Below are experts of layer 3 (counted from 0) of a mixture-of-experts language model. Rows are named router (the router's row for the expert) and show model dimensions 192-287. Each number is 128 + 32 x the weight over its row's rms, rounded and kept within 0 to 255. Numbers have three digits each.
After each expert's rows: "raises" lists some tokens whose logits its average output raises strongly, later layers aside. This comes from a sample of Wikipedia text that the model never trained on.

# expert 0
router:146130119173125147122108142155154167098173108103100175152155167102163131101124154095131113105106178109122138090151150157154100077144139147138110068132094115065099092103120190180076126059087176177081147154119156132128152158155191145145173137158101085111129115136111148126149109166070176101
raises: "\n", "===", "|", "-", "==", "The"

# expert 61
router:135124176133128147134112097078132137105158123158114090094104147121102109093166096125105153131103051149113160070139145124086184075180107151145102124124101085141171182097093063088162134205165174151168120157079101122138153095116109123133143123177089076141135121116137176102142133123119101106
raises: "s", "ement", "ix", "ed"

# expert 30
router:185133166148181052097136089157163075135127184129089129147127167105105137105164104171098173121125107167079140118156188127159074144119181135130078167155145126091205094183114111108132191144091141163138098169097146077164156085085169136123071108148111147166104105126130120103110193085107104158
raises: "-", " to", ".", ",", " and", " "

# expert 43
router:108136046143134133110101160096139136144199149108089140175110135117048141145202160180111126138130109142132178146131195137159080109179113181136057057149123112093146143160089131128165111155147134124170095138129118142203131163054085143142070104122178135132079143105115166163138178110113115128
raises: " the", "ful", " ", " a", " that", " of"

# expert 6
router:142084161139083096224107165142096099137109137102123166163156124116164146092109134110085165126129149159117054118141134191176129140092131113152116062098168103104151140186145109089103112086080145150127104127167115053131137050129200153137088127126117156147084110154126130171145130105051082150
raises: " ", " (", ".", ";", "\n", " the"

# expert 69
router:175143142161165131120095138169131153105094090096158106094111173080185146118083113124104142105112177046106099107099182179092114166111100080123154116155141102080080110148100075153153099130115104102050133158126115040058111200141128106125179127137145098130158101169119162114107111184143187066
raises: ",", ".", " |", ";", " in", " is"

# expert 52
router:188108138106056155109079134137051154141149096107140109150183144154135153094027123169184129109125141100169055081147174130108091148153094171135074185122063127107173160113126194110084143085124163089167081152138095122144101155124079117121109126125126125155177207119124087206147088092112164098
raises: " in", ".", " at", " by"

# expert 7
router:143091161119083185114106145131110131107079103099073142087142151121114134090103141123131141121102131081178131138075096076120197153092081116129081086095073159103103183122088201085165119061140108094202160161146106112083096201127165114142165102083110193116160150126117108181107087127120192112
raises: "-", ".", ",", "in", " and", "/"

# expert 65
router:066122102173094180144110101102104145108157097138108086103185138140188128168071157106162151108108176105160153094088170130108133190100101135095151155087187143107128189083089212093074135085072080182144139147148148158170152123177121176129178123164091086133110159151155121081137102095141202187
raises: " ", "\n", " —", " –", " 1"

# expert 12
router:190077099171145115110181088101147085112136175109115155136150154094161161134221126157113093121109141149145144136109100080205154115182138068099115129146106081092131119109131104148204075128134155114124130147159166174096133174105086117147148151108120109103125102117158163149144091156123128137
raises: "s", "d", "ve", "se", ",", "so"

# expert 8
router:166108163183179082104153086119091131142076113136099177139133111134126074155172168150079149129108127116074137077153120101136111116204170147154129093175115093131107122144094093107131106196156173169103133162057095134189149080083132107132091051132050142180089108198155080103079165086148085152
raises: ",", " and", " in", "-", " (", " for"

# expert 9
router:130104093138178147116131186194097166141146164112102138045173160086104143099113180181081127112123095127099078137104114116107080153169102080128107106160105213131048119154126137146159109095160128151126127150106178096119107180148147098129086112147096123128136116165140112115102131101174167179
raises: ",", " (", ".", " |", "/", " in"

# expert 71
router:192074121084121141120103175189086175130149108125109067075142158116104176112118145154192125123127183090089104135141113141087167167077051147113160103066121089132059096178111143130136106079098068143125159114168122094107131176148133123120073172166083134123142126116073107116177086146060183131
raises: "y", "ry", "ed", "-", "over", "let"

# expert 20
router:102110156060123157157170154157186127138167168188114110090116159132102167077176147147139105122133095101100169075173099122137128100205137152163165115134071087138169162108098172137170155168166158182133128112090114143144104068059083104150083176125050150181118117143150108100128104083193060093
raises: "iv", "ies", "ul", "age", "line", "ries"

# expert 55
router:154097140112109132087115141135157118122169128133148127124139136073097162104094136147164154120111090094131065110136134184142083168114126102180087112093099199097074102165149094138161109066091033142165141153091096104132141185167136117122062129089159114104162115147108141176185179140120110178
raises: " different", " year", " million"

# expert 56
router:111146144097058189100110194116103139128136043091097124167125143174087156074133096160157111137138115125109143134129138074102166107090080127093115179119089118118186157125118224092138105095130103111179149132152109110193118136115169116128169162071166121079122148087131124151141069107130109105
raises: ".", ",", " ", "s", "-", " and"

# expert 41
router:161146122102166117124106160119115223121177103110072094127133138145150127155075151084173162110115143122186110169126119188057150151089073154118090117136107198110076071109112118118158105078089079140152178118150147132155102156199105119126139068190093097096098190155099114131194118163148146180
raises: "\n", " Their", "This", " However", " It", " There"

# expert 13
router:061104124107184075110128161152094110141120175149191193090140089104133135112104104163077136129140130096145122129137059162136109127132100130185111154100140167151121168171129117108191133136188077083160112098148126128107140161112152120136122131098146124146187198160093188137127113152105134169
raises: " ", "-", " time"

# expert 15
router:143106087113134162095102112167154206106157072096090138163128170093163103111161184155083128111115174143095118132122119136160080124164116133151158090140082171093111104109116215187154121068086132156094126147148105145104146172160158139146146162180138122081138130118121065153118109140080184148
raises: "===", "====", "==", "\n", "|", "The"

# expert 60
router:118136117101157043145109098133093071149103174133117136145158131090088150143091124167099159130103124165118116124241094140170098098126155148132035135143143144101166147144134084127143123149100158101094078150097101099115111104171133132129084096152088136205202136111174104122069130138160127126
raises: " ", " time", ",", " and"

# expert 46
router:105173126091063127092099123135154076111116078117134140123144099102135168091063126146155132094121162116118158099118118103124132111095158147131148141140167138139111107153115119101138094071098124175192131122173152174092123182113162102124100088116130163168142099159127105108138101180099138090
raises: ".", ",", " ", " (", ":", " to"

# expert 76
router:158110164159123195143095132147157203098167168088101147110172154090114148107087112123161142117113163120165069124130174168063090111093068115109114050149113205134062081140146153139137127067114065112124151127137129113131073182182148113130139147080143096102116108135093121174189079174139168103
raises: "\n", "|", "In", "-", "The", "During"

# expert 73
router:137083127075081193103112098134168128119150157109141099132173141106084138083136147120134085109102155078110124081129132175146174144099100080142156090149139167099094078082138151142148109111070178132074123139172143138077173188179106116142103144114142177067175124151116086161147130132074201090
raises: "It", "The", "St", "P", "All", "O"

# expert 29
router:107099171066170066155161189130148082150112123119155192153079158122118115092152143073119119126151074147189182199150094120151119077151178162106104177177132103086106173152120165072123116172115154143136117107126097173119144111068112105137100092127095136126098082116141097117137086109163082081
raises: ".", ",", " (", "/", " ", ";"

# expert 26
router:088132109162060166139138110127148070113112086096138097106123067170148172148065162171114117111124199100124101139131159081111160128114078102133114176125165169092146100153145107108091115083050070136098151153141158136147104081178108143126139095133121127097108157152164114113153094117100161123
raises: "\n", " (", " 1"

# expert 5
router:125137069135062101073090077117172110096100167089143106092144154114105162165079147117147122114130162076172156176169115185153128137105121148119161132151212128064100079168116064174165082079088127181100108155193172130088101116131170120123126161099090145149175130142132166208091145141082111122
raises: "\n", ";", " as", " with", " to", "==="

# expert 72
router:075146149110117139185104136142098152144126075140129066071129131087040144092074101173188140142127039146129100135180075104064110135086134169112095154079110131156103172101131112068125141130053153077110113068170117087145128152184197120142067108140079138129130169125130098105191101143094169127
raises: ",", ".", " (", " –", " and", " "

# expert 2
router:105133168146162119143162107166118097130062143144118153133131122142086103135168143130085116128125152131078143061092132124110127077203142069109170171154142072146112155133141090093106115211144160184145187144049114127092145101130116093133209172101042138121081105106190106121135132103156084161
raises: "ian", "-", " of", ".", "ist", "ov"

# expert 17
router:111132085163155195167095109106102193106181105110132108068155137170160142155090133140193138111116126083162104092117149138062133141135092162101114156100156200085095131119098156101120105137118046154096170133162167155148074159202120122114156139125094084119112156147144103052191121129121180151
raises: " ", "\n", " |", " it"

# expert 16
router:138118150140080132137113141160108197105132106109141075080135155089105163142092078135189151118121143121130105151096118142048160192066153117078143106117151199167082091114142122127119145065126075112143137116159089039127071173145195127144137092143091113075159150125119111114117132130127164100
raises: "-", "\n", ",", " ", " (", " in"

# expert 75
router:108123147123155109133094157169044143134109133143135156071176133108112131085131152200110126132118163095116083134128112076130095106116048135130091147114079131095109181135177177095112160099130109128158103154204119085175148169192112104138121149117127097101154186095142131129084084132142152162
raises: " (", ",", " and", ".", " |", " in"

# expert 58
router:062136091148058170127098142100126180120139098099145092093147162112195123137058145091184154103128165093177137160100151165086129176042086176101142165075156137121100114092103173138087123100106107105135132115150098133166109197186143131122140107192203092130094158135112120106157078078117166147
raises: "ion", " being", "\n", " having"

# expert 64
router:114109158175164116073129107150169107105130090116134087152108051168132149126069130092053121139124160181158081089098077133167163137092187124150118146130142193140147116162179103125155153146164131126092171126107107157145121083168101131125121131170188169156128116134157181116050215095160146091
raises: " a", " an", " significant", " some", " the", " two"

# expert 77
router:133095166092218112173197146137178119135093157169118180128116141152164105127167125127127132106115120148161160150148062146159127107183150161114100129135140063091142117117113114130137157196126166161130160140073119177136091087046126097153093121192092059136094087145167161132164142102194081129
raises: "'", "-", " (", " ", " of", "ing"

# expert 22
router:126191073170064192105108108114132138100138124128174074095104101157183134170052149117172145103111150069119127124118198151153117175062106135090166168133145169130131105050113101126065100119108119159042087153113175167113095091162091159142172098182089078110115113126085117164108082096143147176
raises: "\n", " it", " in"

# expert 62
router:142117118125129125163076168157126170106088108059097084099174130115139159084110162153128143110120172140127094140101127114128129157080204107105082074143083145139112085145167143123143107073121122168199116159117151086207124153149123135145130090155082154161104168153086115172094129110147087146
raises: ",", "-", "\n", " ", ".", "'"

# expert 53
router:163159070179191120113132079123158113116113178118130082162155095131121137172122124119091141120124095145182081081106180180160172109080118117150201137133147154133068090148118105185130178157105193113160139112104165166123111133097063122143142086108175084138133063131095123114119177102126169133
raises: " the", " its", " his", " a"

# expert 35
router:180139140180077122119078136094142133112085129101148118130132122164172139135066157164171156106129162131093084193099112148059108135138114123100182168146108092170146079119131075088145102049149049099124139125138109139081089129205168118130171160110129107116116115152068135180167126129169073064
raises: " at", " ", " in", " to", " and", " as"

# expert 23
router:102127177107060205107123169120183138120184143110143077145090139187079167121129107099151110123144136041074137103094139116059153081163132162098175118131135151078197071105105177115150087110174101158150172140157093138138122092096104117140126168093081145094155145094145151186174124159194125127
raises: "h", "E", "-", "D"

# expert 25
router:094083150124161100129146132108158165115118086122113125070077135115109135148104090100183144116125122161167145181101125081114107156124164150084084170136136152172087169066121106085154096133134153095179135126092110165116091153149157113147173077158145124095104157010153150135167092111176129084
raises: " (", "/", "-", "va"

# expert 34
router:137137120145120178113110142120159182100166088090131103173077149137057117169163081080103143118134134150100157099082130073105120128133144104103100078127088113159179145107098171110154086175200118121141144136131081127136138128123125112138178122087131156082136136062147180125187130120136084116
raises: "er", "ers", "-", "on", "ing", "ty"

# expert 19
router:157089173193097109144086145144151112110148065107143157090159098104108174103049160098122153102103143059140121115134113179054161193148131175102162160162135187113119072156125091147128096063086075183135145171113125140145081156110167100114076053083124152071143124156100135161099136159113176119
raises: ",", ";", " |", " and", ".", " ("

# expert 78
router:173235102146174110103114046111140102131116128175121070196149065210118104111092125104144138142127061191111149134108129153161155163136155129122154148121119106162106184130102111151064146145167137110119127124135114141096134100161097096138139139116192106152109099106087079136121182090148088089
raises: " ", " in", " by"

# expert 3
router:198158096187103139081111093101154126116145120115175147109165134153188133168085181164168156128117121132101110169125190175096102127116089165110183118159110128185111133099134115142056126121153112105118094128142169125113134100182076116132121093094132065094109129152121131183177109095161122106
raises: " the", " some", " with", " ", " while", " it"

# expert 74
router:073105093103115157162112147135121153098166065113084105125139150095136133068112190086098103117110167095105155108106082149160173150083133102091144074138112108142120110107139164136100109046105135130080172142144125160162155149139172132132179129157140179108130139160118137085067092112102159137
raises: "===", "The", "|", "==", "Source", "===="

# expert 47
router:181119121164076123061091134159166073129126131100112145165159144098132163130131119186188143125145115125087135130129133097095133154097139160143135110124122111146161068193126179129059129081131111106219099136230122114086107153117117109118102147096182147112119144124147142139113145112127129116
raises: " in", " to", ".", " (", ",", "-"

# expert 70
router:132069156048059109172113159153103099128083086102122182166155137123193126126130142114154152112127169147154119153129081182171098141168096175117104166109120105114114132153110126108142107125085152160132111130123091165126102115203185113156178157114134108081099104138149084163184102139104110080
raises: ".", ",", " and", ";", " in", " of"